Experts of a small language model: vocabulary 2048, 389M tokens.
Below are experts of layer 6 (counted from 0) of a mixture-of-experts language model. Rows are named router (the router's row for the expert), up (a neuron's input weights, with its number), down (a neuron's output weights, with its number) and show model dimensions 0-127. Each number is 128 + 24 x the weight over its row's rms, rounded and kept within 0 to 255. Numbers have three digits each.
After each expert's rows: "comes before" lists some tokens at least twice as common just after its tokens as in all text; "gets" lists some tokens that make up at least twice as much of what it gets as of all text. This comes from a sample of Wikipedia text that the model never trained on. Tokens count by the router's weight.

# expert 58
router:144088136133106116165127128148136090111138090125104137110112122126107154110133120173160082095137082083139102137137118134110109141107159118163150115114144159130162143142132149163099145171168138093161131092157150097065133153142151156136141121148122119180120139104162119169121170131114154140136128154126162135106094150140162156125107143105148141106143149138150097134162123084123087108146
up0:105137096118150110116140126117117124108130103105094134099152088156097111094146099113119137130099087137175136113172155138085116092116115115173124112153163106155115119132099118166105128115151113134165102166136143129149133147147122141143136130118161137075166099137166183131134122147106136148103145142111128133068112176152147159127129096144136131126183101140151139102157117168099094153135
down0:125128100144104110135114147117110101138149141195144153104139081115093159176150166174129159161143121141143156103138116123169144159122150159134104139100145083113134120132142119170127142163118122098096124093120112153139107138178113128106171190150099100129101135121089127129143102131134164146119118120109105065097146136146132125073108129095116133136130151126109142116133133126100097129109
comes before: " The", " He", " In", " It", "0", "8"
gets: ".", ",", ").", " which", " l", " with"

# expert 68
router:132132129114118152115144150124111124166127152147143124146133123096099096169129133147158121114121124151154168166100119107125076133127125198145154105152087124121155143119138127063114082147114134146116114126150108121133073161153100106155103098177102125083156130113076124149160119126106084141141108097098141081118109123130118138147147167142119145137121118121114091125126142114099142082106
up0:112129104139113143133141169159109112130138075134164086126175105133152122131136132136128103147141160125109128131179149074168120160123161119147114116161168128114150115163133093083114116149174131122113146165110114159156104153140106130132097111203130113120128129171114112156126100114088133133108148095151110122113130152176104133135073124158090156141143130105123139117159108156128135123115
down0:164138107151117139150091146126142141152087165151141145127104120148091130119195127102139135120149128092127151112132135093128093130138129115098137127107107097139127099129112116107096119124164107071136128104098112136154120105106163132109145118100186149147103113117139104135188131146110122159145118138116156147115109092124157128153092132153160078091134116157148060164132100124105088130115
comes before: " of", ",", " in", " and", ".", " to"
gets: "s", "ation", "ations", "ity", "ions", "ities"

# expert 80
router:108133126128093136141090158131150089119149089126130130108107118145128160140097116130152111058148097117137168141141109133103084113103167123150161120074136131125166098143132110175104107163142115116175130115156134113093129121129149157138077112131138145165153145108120093153139146174120138137129151146105134127108148146136173148117077096098142151111152163130125109131179136106102098135149
up0:150143100135149163127159110117132142112115153112135124145131100107083136119115090123101138101111093181129090134132170118111114168140146126120106111128141114106089134078102075127156110112156093136143094123131118173118139146111118077104113106134159092122107164149170185137074169135079118130121137110127105130146116119156131127154142136167105168149147117146127154129125127176105152115116
down0:139130087116120151093171093111131127118089112131130143120190151098103113173130157137169124111116116157130118123143089114132090154140133120132074154130123134163085129162121132110181112160146147113150142144082159119141132101146138150111144124143149114128111121115133069148167072122091135159144114089129136126156132111114142168128134143100134118115133084128098118123158126134078082107129
comes before: " The", " He", " In", "0", ".", " It"
gets: ".", " b", " con", " re", " $", ")."

# expert 41
router:126159148126092121088106120107129129126142143164116120115121076143126100134134155116154135121123158119092089061093116096102109171107113148166143157114125145089096113135135102125105138127104102117126160102139105135145136136083155101138109134134105156170105094097166108155145142101128097142122170129111130109130099108198122155175144150132099144103118149117146140100162142117116167140152
up0:148146140149108117147095149133124119143129137134148162163153135154146133095119099125119147076141133101091118109125127117124116114173123165165103119105165067149089091128109145101144106137149120155139111110113129143169124103123095121089150126142158145170093101113168095149096150097113167077148122172123094121108125149154109093105178169115136161139132116125105128095092140131135146113133
down0:121134180102160106111136127149103156164174136138125161138123112132132121130092092114126134101103108154161130108161155151129136182086107087097132126128128112155122132120140130130144101116123091128133129137101119118147061148139175094157111114166139096118095132112154155137120125135138116127137117135092161060159097117131096172131120136159158096107131098125157112152135164114116099126073
comes before: " |", ")", "A", ";", "C", "I"
gets: "A", "P", ")", "O", "M", "C"

# expert 123
router:134142150110090153142104135095080120156111144154118153129096167122129108162114142103166092154157133102137111127166167131097130106132142170116122114128192117100161118140137131110120064124119085102086131123150069141120128086134168149105166107141119109088113133112132122118143122115105131134120132173123109102164148131119152131191145118126160148130135126150153123161117132132143144147085
up0:135123133133136121119123139148107097121135178141147120108069159130111131132077111118127127142124156172145129150125153167168149145130135129108137167116201091151115133114102104178135139116162118115140126114123094171113123119180140140105174146122125080090168081106100116169131176126113133110124107146113125163130148154088139129162150133161138151175104112098135136111139110122119111126135
down0:100141098130088077134113133096135139118099119112066147110108108123136123141138152141146128139109113100142153151110151137109125117161091180131139090084095163152119142117098133151107141109126079130139097135157080151108154117118153127118142135132140139133095179138146132109064190140136126120111154132112103103135106148097083147102154153121146120179127126123145156172133132111156100146123
comes before: "s", ",", " of", " in", " to", "ed"
gets: "s", " c", "op", " C", "ell", "ing"

# expert 106
router:097143130114110111101126137153149136130087169127169094156143091142118101136143137112157129151115165112143114107121091117182112148099159170150148108153139133151089098142151108104124119097151150120150159103155092134124130130087134117135105097141145120152126114119159116155136144105102077144073146179160119099089084111109102134157154141096162145103138140120149122120161128098112167136103
up0:094109119094082169123098063078144148130144126126139128090128130170139093166136133103081123178149096127103150147089150129153174105133097128121138145134105129148120111058117106127145099150137115144108153101112115131131185141128111119085139118105106092122100151144158115143159148126122147105109096143135149115160108136113155116123159105148109121133109109163121094129132088120136115123156
down0:175135114139131149120106091145168163078092136090129132112107104090083128113075162144145129148121111121117127141134097138154123145174139086140121101111126181117136137133144138141125094109133079106106147114129117106132138128158123143108160154139158161107116146108144139111157116071166124105188112154146139102108128107173148091155128164133105122144138154120165121139139129119094143145172
comes before: " |", "A", "C", "2", "L", "7"
gets: "200", "C", "201", " U", "202", "P"